From a checkpoint of a small mixture-of-experts model trained on Wikipedia.
Experts: 96 SwiGLU neurons an expert, 6 picks a token, a sigmoid router.
Training: a variant of Muon for the experts, 463M tokens, 7059 steps.
Below are experts of layer 5 (counted from 0) of a mixture-of-experts language model. Rows are named gate (a neuron's input weights, with its number), up (a neuron's input weights, with its number), down (a neuron's output weights, with its number) and show model dimensions 256-383. Each number is 50 + 10 x the weight over its row's rms, rounded and kept within 0 to 99.
Before each expert's rows: a language model's description of what the expert responds to; "mostly gets" lists some tokens that are sent to it at least half of the time. This comes from a sample of Wikipedia text that the model never trained on.

# expert 43
It responds to: Abbreviations in parentheses. Acronym and initial letters, often right after an opening parenthesis, such as T(B), AS(ME), (S), plus sub-word starts like sub, co, sc.
mostly gets: " t", " s", " T", "S", " co", " sub"
gate0:68 58 55 60 42 39 37 59 61 53 58 40 48 55 49 44 50 61 65 52 46 51 81 53 44 55 62 54 41 67 45 52 49 64 47 56 51 54 63 48 58 73 58 45 55 67 58 42 49 51 52 38 41 45 42 44 40 50 70 53 56 36 50 33 48 39 47 35 44 52 51 61 46 45 49 59 56 61 44 45 57 66 60 40 62 38 43 39 60 56 56 50 46 50 50 48 43 37 58 49 54 52 39 68 29 39 59 60 52 49 45 53 49 53 58 60 44 44 52 40 46 64 59 36 45 64 42 36
up0:65 40 50 36 46 71 55 55 54 72 49 42 44 63 51 32 46 38 46 52 52 32 50 50 32 42 64 53 57 38 52 28 59 40 56 72 56 65 45 53 42 40 50 50 54 48 41 36 50 59 40 36 56 36 50 50 61 47 56 47 52 52 61 43 46 75 38 57 51 34 37 45 46 61 53 57 44 53 53 52 48 45 50 47 49 75 35 48 57 55 69 55 50 38 55 57 40 43 46 41 51 55 56 56 45 50 53 45 59 45 45 66 58 62 48 60 53 59 53 35 60 43 44 48 41 57 61 57
down0:52 40 38 41 49 40 44 49 58 62 65 56 51 25 63 49 50 33 54 66 46 51 64 68 57 57 66 55 47 43 33 52 55 51 43 52 44 65 47 44 57 46 43 52 49 73 42 45 36 44 31 49 49 35 45 45 51 57 50 56 42 43 49 48 44 60 52 32 56 62 48 60 57 54 57 34 27 52 45 57 42 56 55 31 52 62 32 52 39 56 38 47 50 37 42 44 57 45 43 43 39 59 47 38 29 61 64 23 56 50 50 49 51 47 60 42 52 52 44 39 49 66 61 56 64 51 66 47
gate1:63 59 50 49 49 50 51 62 53 49 47 47 50 37 47 67 43 55 52 49 47 59 59 43 48 52 40 56 50 47 45 66 51 52 60 45 59 60 42 52 37 41 65 40 57 41 62 61 77 79 57 64 48 62 51 48 49 64 28 31 52 76 57 47 53 62 45 44 57 52 37 47 61 59 48 58 42 37 67 39 30 34 36 33 34 50 54 55 48 53 46 65 64 38 53 46 63 61 49 55 41 54 58 47 38 64 68 58 54 45 49 50 55 67 44 56 53 53 60 40 49 24 49 51 40 60 53 52
up1:57 40 46 54 59 58 39 45 51 60 46 47 48 73 58 46 47 54 54 35 58 49 58 53 60 42 63 40 55 47 63 60 40 41 60 42 58 38 56 42 38 58 42 70 55 57 23 48 57 47 44 55 37 30 54 44 59 42 60 55 56 47 35 61 42 40 66 53 68 51 54 28 43 33 45 43 55 50 57 37 48 63 59 46 52 50 38 52 51 54 42 64 52 51 62 43 73 69 51 46 46 47 50 28 49 50 76 68 47 31 42 41 52 32 53 28 50 46 44 61 44 56 47 53 53 43 29 44
down1:59 46 57 60 47 40 50 45 42 67 47 55 56 45 34 59 46 51 52 38 61 71 53 34 47 56 44 52 35 41 55 52 54 44 50 41 68 56 40 43 67 63 54 60 38 47 55 45 47 61 42 44 60 33 33 38 67 44 39 46 51 41 44 47 44 69 55 38 54 57 41 62 52 42 42 61 50 43 49 36 51 44 45 53 65 66 45 62 58 55 47 53 41 71 61 43 66 53 41 57 47 61 50 69 51 39 40 63 42 34 60 45 42 41 54 54 33 62 63 47 58 54 40 52 37 32 33 51
gate2:56 44 56 38 52 56 55 45 57 45 49 61 47 48 46 55 55 36 52 56 34 46 36 39 49 50 32 54 70 45 25 47 47 54 53 43 51 40 50 40 53 43 49 51 55 47 59 52 40 41 44 51 41 45 63 47 49 39 52 63 51 48 45 43 45 37 59 39 49 58 50 43 40 56 61 56 43 64 42 61 72 48 65 58 57 58 38 43 43 44 73 40 41 55 62 69 39 65 51 32 52 41 58 50 64 51 59 45 49 53 43 46 39 49 68 64 44 40 42 52 55 55 72 48 53 58 51 51
up2:26 62 43 50 67 41 33 35 58 50 63 50 57 44 62 54 52 47 47 65 44 58 61 31 46 52 76 58 40 54 57 59 53 69 58 55 42 49 49 27 69 53 61 45 62 48 72 77 52 46 52 43 49 50 34 48 35 42 45 55 19 41 50 36 42 50 40 53 68 50 40 61 38 52 47 61 49 53 43 55 60 52 38 61 65 63 65 49 48 42 42 47 45 39 39 56 51 45 53 41 60 48 42 59 45 55 41 48 60 64 60 48 59 61 69 52 55 71 48 35 46 38 50 41 44 67 54 50
down2:54 50 47 43 64 42 48 50 59 43 42 57 65 31 46 72 56 46 38 43 43 40 58 50 41 61 57 39 53 57 56 61 61 37 58 42 58 63 48 48 53 57 44 29 40 55 54 54 34 57 68 48 45 46 51 41 45 45 54 52 44 49 53 28 38 47 63 43 58 46 55 46 56 67 45 53 55 56 39 59 69 66 32 37 52 53 59 39 63 58 40 49 63 55 53 64 49 57 51 58 51 58 54 64 47 43 51 38 57 35 68 62 51 49 42 50 40 62 53 48 48 53 51 61 52 52 36 52
gate3:31 58 51 61 56 48 61 27 55 54 61 51 68 46 45 55 53 57 40 44 59 66 61 47 48 63 48 61 55 51 61 45 74 47 60 56 38 34 69 65 47 54 38 46 53 47 34 46 48 41 45 35 67 43 64 52 51 40 60 68 37 41 60 50 52 39 50 61 41 48 46 40 35 51 54 45 56 41 66 49 75 31 57 62 41 47 48 58 74 40 45 71 80 49 48 55 50 41 47 56 53 55 57 36 42 51 55 67 74 50 59 31 56 49 25 37 39 64 42 54 50 44 64 56 45 39 47 53
up3:47 51 64 41 46 43 62 42 66 35 41 58 41 37 46 54 48 61 52 53 45 43 34 46 27 63 36 43 42 60 40 56 35 47 64 62 36 58 19 70 59 55 67 45 37 47 67 43 47 58 42 53 52 62 31 46 49 50 47 56 38 60 57 41 37 69 55 55 61 29 72 63 56 54 59 59 32 52 57 44 33 55 56 52 37 50 45 52 56 42 57 46 57 55 60 43 68 50 45 57 56 48 35 45 36 55 63 57 41 51 46 57 50 50 43 39 45 50 64 66 54 49 34 52 52 30 50 51
down3:48 54 48 60 54 67 41 61 39 50 37 30 56 43 53 45 36 34 35 32 45 33 60 44 57 60 61 46 63 43 39 45 57 75 60 43 54 57 26 51 61 44 68 40 43 55 39 40 59 47 39 39 37 54 54 37 48 65 45 64 43 44 48 53 55 31 58 57 38 66 45 46 44 45 49 54 53 42 36 49 57 59 49 60 52 38 46 51 61 48 48 39 34 31 28 42 34 41 50 62 46 59 39 60 45 27 67 49 52 49 53 53 52 38 56 50 34 52 52 53 54 61 47 44 28 35 42 49
gate4:44 49 52 49 32 57 44 51 44 46 71 53 55 39 57 39 44 54 55 47 63 50 52 62 47 37 69 37 45 55 51 47 58 45 40 47 51 58 53 64 59 49 50 52 49 58 61 58 58 55 41 64 39 59 42 35 52 57 39 59 58 51 69 68 45 58 52 33 66 41 41 43 58 57 29 44 56 57 36 47 52 48 35 45 62 51 57 55 54 63 51 44 49 49 51 61 48 69 44 49 51 51 51 57 68 73 56 42 38 32 49 57 49 52 52 67 47 50 46 37 43 51 43 52 49 46 50 44
up4:65 64 65 47 41 38 58 44 53 52 29 53 53 56 36 48 41 61 51 55 86 43 51 50 29 52 47 54 38 51 58 52 45 27 47 53 45 35 69 51 42 50 37 61 54 52 51 37 65 69 44 59 39 36 59 51 57 48 48 25 54 45 31 66 50 31 67 47 65 60 44 61 36 45 55 32 55 61 43 47 47 48 40 44 60 55 58 34 46 42 37 66 29 55 44 49 39 44 60 52 55 56 64 60 49 41 38 51 61 49 61 49 42 50 34 70 51 60 58 50 41 49 71 51 48 51 64 53
down4:40 44 67 60 60 48 69 56 36 44 56 54 44 43 56 54 44 48 55 51 46 55 45 48 73 46 42 54 50 36 39 43 55 52 54 47 53 61 45 46 53 41 50 37 63 66 50 57 60 41 62 47 37 65 59 33 59 46 44 54 48 50 43 50 42 67 60 54 48 68 46 52 68 51 61 54 68 71 53 54 32 58 59 49 44 51 47 71 41 61 32 33 54 56 40 51 64 66 50 54 44 34 51 44 68 69 57 60 50 54 58 59 42 50 70 73 48 38 63 53 50 25 57 41 45 51 37 45
gate5:60 54 48 49 31 42 44 53 54 49 57 43 60 45 60 41 59 56 53 60 61 63 43 59 60 57 30 58 38 49 46 57 44 41 49 52 61 63 33 41 55 36 48 63 54 38 46 68 76 43 54 45 50 78 44 27 49 48 55 52 36 37 49 42 46 43 59 44 52 50 66 79 45 52 68 48 47 62 33 58 53 48 63 62 48 40 42 51 47 53 51 52 35 33 62 35 59 58 46 57 38 54 56 46 44 47 44 77 60 53 56 40 50 65 36 50 63 51 51 75 52 42 56 35 44 56 62 54
up5:51 54 56 59 44 66 51 51 71 67 51 39 44 66 60 40 53 46 34 52 61 57 55 56 43 59 52 56 58 56 56 60 50 41 54 66 56 47 56 43 63 50 40 60 49 37 61 58 55 36 61 54 69 42 34 40 42 40 54 48 52 36 60 54 37 42 24 56 40 55 58 39 44 62 40 50 51 46 50 66 54 49 41 57 49 49 54 43 55 45 43 47 56 42 55 57 39 56 40 49 36 59 53 69 25 65 37 58 64 38 51 34 41 43 33 30 45 37 40 51 50 57 55 35 42 46 55 51
down5:25 41 56 57 44 64 47 55 54 59 54 70 48 49 52 50 53 44 61 38 61 33 52 45 33 34 56 47 35 66 55 64 41 53 38 52 46 47 46 36 52 46 58 31 48 43 39 52 41 65 57 54 28 69 51 50 62 53 71 44 42 39 58 52 44 49 31 27 51 61 52 32 76 55 55 51 50 44 51 45 42 44 49 40 52 50 46 48 60 45 66 42 52 50 42 53 51 36 26 32 44 51 50 47 53 45 52 47 65 48 62 42 41 67 49 49 42 46 60 54 43 42 58 40 58 49 64 60
gate6:53 46 53 62 38 59 21 59 57 49 66 44 43 53 49 70 50 32 40 56 49 35 43 52 62 56 39 51 54 38 45 61 51 28 51 49 55 54 53 56 52 62 56 43 44 70 38 43 41 41 48 41 73 45 59 63 32 49 71 50 38 38 46 49 54 55 42 47 58 53 49 48 55 58 49 57 46 49 48 38 42 44 32 31 33 46 47 50 46 58 35 53 48 52 50 46 58 46 45 36 39 48 45 52 49 41 47 43 35 46 39 47 45 45 54 61 54 49 54 50 58 63 44 50 50 53 51 47
up6:53 29 58 57 40 55 48 42 44 47 44 39 50 57 50 52 77 50 61 68 36 52 55 38 47 60 65 56 49 59 40 58 54 68 41 43 56 50 35 47 69 64 48 65 36 44 51 53 38 59 51 41 62 55 57 44 59 53 48 72 39 44 52 48 51 61 58 64 46 33 54 56 60 61 59 59 45 52 42 48 24 55 72 56 44 35 47 66 61 64 49 66 63 75 44 34 46 55 62 53 74 43 66 53 54 46 47 41 50 54 65 35 37 50 45 59 44 63 54 28 36 39 38 52 55 56 54 50
down6:44 42 42 47 52 75 37 47 59 45 56 38 36 53 59 44 48 33 57 50 45 69 61 42 40 51 41 61 23 68 46 61 42 57 40 47 67 49 67 67 49 48 54 39 62 34 51 58 34 45 65 55 60 46 57 47 51 46 54 39 49 49 48 43 38 61 43 52 32 44 51 44 63 55 52 64 51 49 46 33 62 60 70 51 58 48 45 59 52 56 47 63 41 54 65 54 48 59 54 42 36 65 53 60 40 51 43 75 44 62 60 65 54 56 50 49 43 59 46 47 35 54 36 54 50 51 64 39
gate7:45 44 59 42 61 64 59 44 59 43 51 40 38 68 37 58 47 66 47 45 45 38 54 46 51 52 64 39 42 56 45 57 69 61 50 45 58 44 40 50 66 73 48 57 56 51 31 60 44 44 43 50 29 63 60 35 45 49 51 29 44 58 50 59 68 47 48 42 58 49 50 50 68 63 34 42 48 46 44 60 67 56 45 64 60 53 46 43 62 66 65 49 48 53 83 49 59 54 47 31 34 51 69 55 42 50 55 53 68 49 58 24 53 56 50 50 57 52 36 52 42 36 48 44 57 52 39 65
up7:51 44 45 56 45 49 51 51 49 55 50 64 52 42 51 56 57 50 55 59 51 59 52 45 54 42 41 32 52 53 65 38 58 55 49 56 30 70 48 47 44 27 65 27 55 31 33 38 42 57 45 60 46 60 64 53 35 41 61 47 79 46 49 61 59 38 60 32 39 48 53 38 47 43 71 49 45 44 52 43 52 60 41 61 45 59 59 42 37 18 44 54 53 32 51 58 45 41 49 29 59 56 47 43 55 38 48 43 50 53 52 62 76 38 58 48 45 45 60 58 57 58 58 42 49 41 51 50
down7:49 54 55 48 58 61 48 51 55 36 57 44 66 58 55 57 45 46 47 26 55 56 47 49 40 44 39 54 47 39 56 47 58 37 69 47 47 61 60 49 46 53 36 51 72 44 46 45 35 47 54 55 45 46 55 55 62 42 46 55 62 48 34 53 54 53 44 55 53 46 44 61 46 43 50 40 43 57 42 52 45 61 60 32 62 53 31 64 45 57 61 71 51 47 47 37 39 51 44 54 34 40 60 60 65 33 53 53 51 31 46 65 56 48 41 55 46 41 54 60 63 35 46 54 45 37 45 50
gate8:37 35 70 34 52 60 63 49 40 51 60 50 58 58 49 41 44 56 56 41 58 58 51 69 44 71 63 52 23 54 64 10 66 56 38 63 43 54 42 58 38 49 45 60 71 45 44 55 61 48 64 63 33 48 38 57 37 52 35 42 58 51 43 49 49 46 63 57 33 54 52 64 49 39 49 58 60 51 52 58 51 46 41 35 32 58 55 53 49 54 33 61 64 37 31 33 51 46 51 64 49 67 49 51 44 40 42 51 52 42 42 61 42 37 66 66 47 29 58 47 54 54 34 57 46 50 63 39
up8:54 43 36 40 46 61 53 51 55 51 49 44 51 54 40 64 51 50 45 55 66 48 42 56 43 48 44 58 58 42 46 53 45 30 53 66 63 58 57 53 42 43 46 44 50 52 52 54 51 56 41 75 56 42 40 41 51 41 62 36 44 49 54 52 45 34 34 46 45 40 30 61 53 42 42 57 32 42 64 53 39 42 60 60 45 58 43 57 46 43 58 52 45 50 66 43 49 60 36 51 34 61 58 33 57 60 54 53 33 44 65 33 27 39 53 50 51 65 37 44 44 38 48 69 48 59 51 56
down8:35 33 42 52 57 57 44 36 57 52 61 40 55 44 39 76 41 46 53 43 43 55 51 48 51 53 44 43 48 28 31 57 39 68 60 37 48 46 44 38 58 37 52 63 38 82 60 50 55 56 45 51 68 56 49 45 49 53 53 61 45 56 45 37 52 60 36 39 59 41 58 53 43 38 41 35 59 43 30 39 63 45 50 35 59 42 52 69 72 43 53 50 54 62 40 53 50 60 25 47 36 51 63 63 31 47 41 49 51 50 48 52 52 37 57 39 40 49 62 74 58 56 39 46 57 51 45 66
gate9:59 42 58 52 70 76 44 59 61 35 47 48 68 33 55 42 53 44 59 38 52 54 42 45 46 48 65 41 70 46 45 57 46 50 59 31 64 63 29 54 42 55 46 67 51 33 32 38 49 47 30 45 58 35 64 59 37 44 71 56 37 41 51 45 40 57 37 49 52 54 50 37 53 63 48 48 52 45 78 44 39 28 34 45 49 45 50 44 59 50 39 46 60 59 67 63 39 61 46 37 52 58 33 59 53 50 43 46 73 31 58 41 59 60 47 36 50 65 30 42 66 40 47 47 49 50 49 39
up9:18 66 66 38 40 34 53 43 66 41 45 36 60 47 47 43 42 43 47 47 37 37 51 62 48 43 56 50 68 41 54 45 45 51 52 59 52 34 53 41 44 56 51 57 47 46 58 69 41 44 54 53 59 52 34 47 41 48 44 55 47 64 46 50 62 70 57 66 45 52 45 53 69 52 57 49 37 51 47 48 58 51 53 38 53 32 56 69 39 44 54 36 39 44 38 50 49 55 49 62 67 59 50 51 29 46 34 44 65 71 36 61 47 53 63 63 53 43 53 56 48 63 52 41 50 35 41 61
down9:50 55 41 52 40 49 59 52 64 42 60 41 43 53 42 57 51 55 56 54 45 56 48 53 37 45 60 50 43 46 49 55 49 44 36 50 69 52 42 65 36 37 57 36 54 36 38 52 46 40 56 50 57 56 48 41 48 37 47 57 43 35 53 51 53 51 73 55 53 49 43 44 55 52 51 47 41 64 67 47 36 57 50 36 52 50 48 42 35 57 42 70 83 55 63 59 56 51 46 66 46 55 76 54 55 32 55 43 63 55 54 34 50 60 55 68 46 53 63 60 63 45 55 51 61 61 50 32
gate10:44 63 48 47 70 45 47 67 63 41 53 40 55 39 60 52 54 43 37 49 55 51 47 43 57 38 56 72 49 38 46 54 55 44 46 49 53 57 62 57 50 57 39 52 22 57 46 32 39 30 40 31 56 59 51 41 35 52 55 56 59 64 71 43 71 58 33 56 47 33 48 57 64 53 47 55 66 66 34 57 53 52 68 59 52 30 32 44 50 50 61 55 53 48 57 50 62 46 56 64 41 55 58 42 52 35 58 45 35 41 55 50 49 58 47 58 51 39 61 43 45 61 42 51 58 42 40 69
up10:60 55 56 48 42 61 57 59 54 44 43 32 53 56 42 41 57 24 35 52 41 55 51 34 66 47 55 55 62 52 61 63 54 55 47 48 30 55 51 57 58 50 66 56 36 48 59 54 52 56 32 34 39 65 65 39 52 50 52 58 69 54 30 56 58 35 55 44 60 54 56 53 59 28 39 52 62 52 47 55 63 33 60 51 41 57 39 47 69 28 72 46 51 49 57 43 58 37 40 51 34 47 53 36 59 59 60 64 30 32 51 35 56 49 44 34 46 60 53 40 56 55 47 46 45 63 46 65
down10:49 58 46 41 53 46 41 73 55 27 55 43 45 41 33 58 39 47 67 40 40 39 42 38 48 38 54 67 50 70 55 52 59 50 42 37 46 70 17 52 49 57 39 53 62 42 35 48 48 55 36 42 49 45 59 43 29 48 45 60 52 37 48 38 59 56 64 48 45 39 35 48 44 50 66 43 63 52 63 37 67 50 58 62 48 44 42 52 33 67 48 46 48 40 49 63 31 48 54 48 45 58 59 36 40 39 60 56 50 28 49 56 53 48 48 34 42 55 59 52 52 24 51 60 63 43 42 55
gate11:53 76 63 56 51 41 42 50 56 53 49 53 53 56 52 59 62 53 40 54 42 52 41 46 66 52 45 51 49 40 52 39 58 59 35 58 52 42 66 42 53 44 49 52 42 58 61 53 66 61 62 52 57 44 48 46 56 55 50 49 53 45 27 44 38 51 54 60 38 38 54 51 49 50 61 64 54 58 66 39 51 38 57 35 33 58 65 58 50 35 43 51 31 34 44 50 57 53 53 30 64 55 29 60 67 53 47 41 39 44 52 47 42 59 41 40 53 53 37 54 67 45 68 39 56 58 50 55
up11:80 70 65 46 42 63 45 63 61 67 39 48 47 54 62 59 49 57 46 60 42 45 28 46 46 51 52 70 49 68 39 47 62 57 54 53 28 54 58 56 41 36 55 60 57 55 46 55 61 37 53 51 43 39 52 52 26 34 56 48 56 45 49 53 38 51 47 47 37 48 50 47 53 49 56 55 48 30 50 59 52 32 37 48 44 61 33 59 38 62 47 68 29 59 43 32 55 64 67 43 42 42 31 52 46 37 31 45 46 58 50 58 54 34 49 52 63 44 62 62 57 42 48 49 47 44 50 39
down11:47 50 40 61 62 52 60 55 59 59 71 47 58 57 46 59 50 55 63 43 32 66 41 59 53 47 55 60 32 56 45 58 42 39 52 48 36 62 51 48 38 35 52 61 59 47 56 25 48 44 47 58 72 45 38 45 53 62 67 35 28 74 46 66 37 46 47 57 50 57 42 58 45 42 32 47 60 60 56 40 46 53 53 37 36 33 48 61 33 51 32 41 26 48 38 54 72 56 46 32 54 37 50 56 51 39 30 71 42 50 46 44 45 44 50 48 67 54 46 56 46 63 42 53 53 49 54 59
gate12:62 64 39 60 48 40 73 45 41 57 37 45 41 72 37 46 68 62 26 53 42 62 50 47 60 46 41 39 27 44 65 43 56 58 47 65 60 60 44 37 41 47 62 59 57 36 65 50 61 52 52 46 51 54 62 53 71 42 57 72 30 36 38 58 64 34 48 46 46 45 55 38 73 81 52 49 33 48 58 43 50 49 62 58 62 56 45 54 39 48 64 45 51 62 59 53 53 66 51 53 36 47 58 28 49 55 48 55 40 49 49 47 58 60 48 68 39 35 62 40 46 50 43 46 51 46 53 59
up12:62 54 55 57 60 59 33 53 31 38 61 52 45 43 59 55 58 60 46 52 42 59 47 54 36 48 60 24 38 47 39 36 43 39 61 56 50 55 44 44 32 38 41 57 63 62 63 52 56 55 62 53 55 56 43 63 34 59 30 65 49 63 48 37 47 56 62 57 62 43 58 47 64 49 46 49 50 65 55 29 50 54 56 44 52 59 63 54 38 37 27 41 61 46 49 58 62 42 43 53 34 46 32 35 56 34 50 44 45 40 52 44 38 58 24 57 43 44 55 43 41 32 55 66 42 54 60 52
down12:72 54 37 43 66 51 58 59 47 51 75 67 38 55 35 61 34 55 30 47 36 40 51 60 46 37 60 64 37 46 65 53 56 50 75 48 51 23 47 47 41 48 68 40 38 52 52 62 59 50 55 32 39 44 52 45 33 63 50 50 48 53 57 41 57 55 43 41 72 33 41 44 46 60 39 34 32 56 68 64 36 39 45 57 53 53 41 53 56 51 53 40 43 35 61 57 50 54 44 52 64 55 52 47 63 61 44 47 65 46 35 44 62 51 48 51 49 60 55 49 47 69 63 35 43 55 59 58
gate13:49 49 52 45 54 64 53 46 55 49 34 39 62 54 45 36 39 56 57 34 64 78 64 54 59 58 38 45 55 41 67 68 44 45 59 46 50 43 47 46 54 60 60 34 57 60 36 45 51 40 38 48 61 41 52 65 62 37 60 50 59 48 60 80 48 65 51 51 70 54 43 37 55 43 61 52 69 64 55 53 51 53 57 65 34 55 52 59 57 50 56 71 47 41 33 43 69 48 44 54 54 51 42 63 56 58 47 28 49 41 47 46 43 55 48 52 65 62 36 49 54 58 49 34 50 48 45 43
up13:45 49 25 53 56 48 20 54 41 41 44 58 42 42 35 57 35 55 35 40 63 37 54 57 47 50 35 31 59 55 57 57 47 53 45 53 58 43 43 48 63 42 53 60 41 49 45 39 40 57 52 45 56 45 49 62 40 59 53 47 79 43 57 58 48 60 43 52 44 49 34 60 61 30 43 49 57 40 54 64 63 41 46 47 37 66 49 44 55 40 62 56 48 57 40 29 58 62 49 57 60 65 64 47 63 53 66 40 47 62 53 60 51 62 63 52 41 68 66 56 49 54 50 55 48 33 47 40
down13:44 63 38 29 42 52 44 51 72 44 31 53 77 46 35 26 58 40 60 49 51 52 57 64 86 63 35 40 42 65 69 54 75 48 50 56 61 56 45 61 34 55 67 65 45 38 45 43 52 51 29 41 51 36 51 37 42 61 59 55 49 44 45 52 49 41 52 60 59 56 63 50 57 38 43 34 55 50 40 49 41 50 48 61 44 51 48 56 52 56 33 58 52 47 37 48 62 41 45 65 51 47 67 43 47 57 66 49 53 64 40 45 53 55 42 55 32 56 56 63 37 58 54 38 48 31 46 55
gate14:49 49 65 47 52 55 43 52 45 60 50 42 53 58 60 40 45 59 50 30 62 44 49 47 65 60 37 67 56 43 36 52 45 45 51 45 54 32 45 55 52 49 38 35 30 63 38 45 71 58 52 52 32 62 45 42 75 65 39 40 63 23 67 60 43 52 60 60 52 43 58 38 46 42 54 40 53 47 52 38 39 36 42 42 43 49 58 54 54 53 67 39 28 54 55 65 48 56 50 42 38 63 47 37 54 46 45 69 60 45 54 47 53 44 40 38 41 33 66 50 39 69 35 63 57 48 63 56
up14:39 41 51 35 45 46 66 41 55 40 35 60 49 40 35 40 44 28 45 40 36 50 53 61 49 45 66 50 65 43 47 54 41 47 48 40 42 47 40 37 66 40 53 34 61 48 59 47 49 55 44 55 36 39 42 35 60 31 56 32 49 53 51 56 29 37 38 51 35 51 52 44 56 63 72 62 54 46 52 43 30 66 73 35 47 54 50 60 41 41 40 59 40 50 39 73 56 39 53 37 51 56 38 67 37 67 48 44 53 51 43 35 61 51 56 40 37 48 39 49 62 40 51 48 52 49 68 42
down14:46 32 57 68 43 49 63 61 57 70 48 34 73 41 43 46 61 43 53 46 45 42 55 63 50 54 49 51 52 42 66 65 48 46 40 69 62 54 51 41 42 54 51 45 49 36 64 44 56 60 37 39 56 51 54 48 75 54 63 58 56 59 42 60 51 49 40 55 62 57 48 43 53 65 63 59 41 41 53 57 46 76 56 50 51 45 54 55 34 53 29 55 69 65 54 31 50 44 55 30 54 47 45 62 57 65 58 29 42 66 59 47 46 27 48 54 54 35 56 65 47 50 42 52 52 61 41 30
gate15:55 50 58 56 41 47 37 56 66 49 55 39 63 54 35 54 35 35 48 67 42 45 52 46 50 40 40 41 46 48 70 48 68 59 30 58 64 49 76 51 40 46 53 59 56 44 58 57 56 69 61 53 42 56 55 48 48 34 57 57 46 24 40 53 52 48 75 44 66 39 33 39 54 48 52 53 53 57 49 47 56 61 54 65 61 25 46 46 47 51 52 43 47 47 52 34 47 46 60 62 47 68 64 45 40 52 53 32 44 33 36 58 54 61 51 58 60 66 52 46 60 36 52 38 44 57 43 59
up15:45 60 39 46 45 51 64 47 55 58 40 47 56 38 45 46 58 50 61 55 42 40 51 47 41 69 45 47 51 70 37 75 56 26 52 60 52 61 46 58 30 30 47 54 48 41 49 64 56 42 39 74 51 54 42 36 55 48 40 36 58 50 58 35 49 62 64 40 36 55 65 54 51 33 50 63 54 61 64 54 71 59 43 57 51 48 60 44 44 25 67 44 51 45 67 36 48 55 49 48 71 48 54 49 59 51 61 49 35 50 49 46 50 38 50 45 62 57 62 45 48 47 40 40 60 43 45 55
down15:61 42 50 50 58 53 56 35 43 39 58 73 43 34 35 41 51 42 51 57 66 40 37 62 53 63 55 36 52 61 49 65 48 54 40 34 46 60 49 44 49 57 46 63 53 51 50 42 58 36 62 54 71 44 53 46 57 57 43 58 52 43 57 54 39 61 56 46 62 37 55 65 49 59 67 50 58 52 55 54 31 68 54 48 58 41 42 43 54 51 46 41 66 34 53 38 52 28 62 42 61 68 40 65 38 41 35 62 52 62 48 49 37 55 41 58 32 40 72 40 58 13 47 44 52 53 67 46
gate16:48 61 49 67 50 52 57 45 58 42 64 53 45 68 44 64 65 49 53 54 50 39 56 51 53 51 55 44 46 53 66 63 57 56 58 59 52 61 35 29 34 29 61 53 52 44 48 54 63 48 45 50 66 52 69 56 38 50 50 41 49 46 48 59 62 59 54 44 43 51 49 51 36 30 55 48 68 59 32 46 59 46 49 49 53 59 62 63 66 57 50 43 39 38 63 60 49 55 50 29 61 46 49 54 51 63 47 57 76 57 67 43 43 56 54 63 50 52 36 34 41 55 45 40 48 38 56 42
up16:60 49 63 46 47 54 49 53 54 53 47 38 44 51 58 57 52 52 48 63 44 47 46 45 35 54 56 40 26 41 44 27 41 47 32 55 43 56 52 38 47 53 41 54 41 51 52 45 53 79 39 38 64 35 52 59 54 49 65 33 51 53 54 62 49 42 65 40 52 49 34 60 40 45 40 67 61 29 53 58 41 60 57 46 56 68 30 55 60 66 41 56 39 53 42 62 37 31 48 42 59 59 33 63 40 47 42 45 63 52 28 54 49 49 42 39 44 41 37 49 54 41 53 60 55 77 47 48
down16:41 39 26 54 47 60 54 51 47 58 52 40 59 38 40 34 47 39 62 60 41 48 52 64 46 49 61 56 50 41 39 57 54 55 44 39 39 51 60 66 45 53 42 61 52 69 25 64 48 41 33 57 60 43 52 47 55 50 57 40 46 52 40 59 34 44 40 45 40 54 43 50 47 55 35 52 68 55 48 45 45 54 61 60 49 43 41 57 49 48 44 56 48 51 44 47 40 51 48 66 41 72 25 47 51 45 56 42 48 38 38 56 42 47 46 54 44 67 52 55 58 55 40 39 64 34 51 60
gate17:56 65 34 52 31 48 58 55 32 47 37 71 37 47 38 64 55 38 43 35 55 61 56 43 61 58 50 35 40 42 41 29 74 37 59 39 59 60 46 41 56 67 54 44 43 48 36 45 53 48 54 55 39 53 36 42 66 66 30 44 41 50 52 57 42 27 56 72 34 51 61 33 50 56 40 45 48 50 52 49 60 54 45 59 50 52 61 43 57 48 63 53 49 43 55 46 40 53 65 56 51 54 55 38 49 32 59 65 54 40 33 66 61 61 41 48 50 60 46 49 55 54 57 51 51 46 43 68
up17:61 56 64 72 41 59 46 62 44 56 63 59 45 47 46 53 49 63 52 44 60 58 40 57 50 45 52 53 57 38 55 56 23 52 58 45 50 53 55 42 53 58 66 47 60 47 43 44 58 55 49 51 52 55 54 57 63 65 64 41 48 58 53 59 36 64 30 60 48 40 62 65 76 35 53 65 43 60 44 37 59 70 34 36 56 49 53 45 32 48 45 45 49 56 57 53 50 54 45 54 34 27 46 36 54 63 48 53 28 46 55 64 50 53 58 58 52 48 42 40 58 66 47 27 38 35 39 26
down17:48 59 54 58 38 54 57 17 55 58 53 45 40 64 62 53 34 42 36 43 42 48 63 52 37 58 53 48 69 50 44 70 67 50 41 31 46 53 36 49 46 30 67 66 36 43 52 56 55 50 48 62 57 48 43 32 41 57 51 41 35 47 35 50 61 55 42 49 45 39 43 69 45 61 41 69 48 60 48 52 48 58 38 42 60 41 54 49 43 48 42 54 37 67 38 43 55 52 62 44 49 41 36 46 59 44 52 41 53 40 57 68 57 52 29 54 45 38 65 50 31 46 47 42 53 46 61 64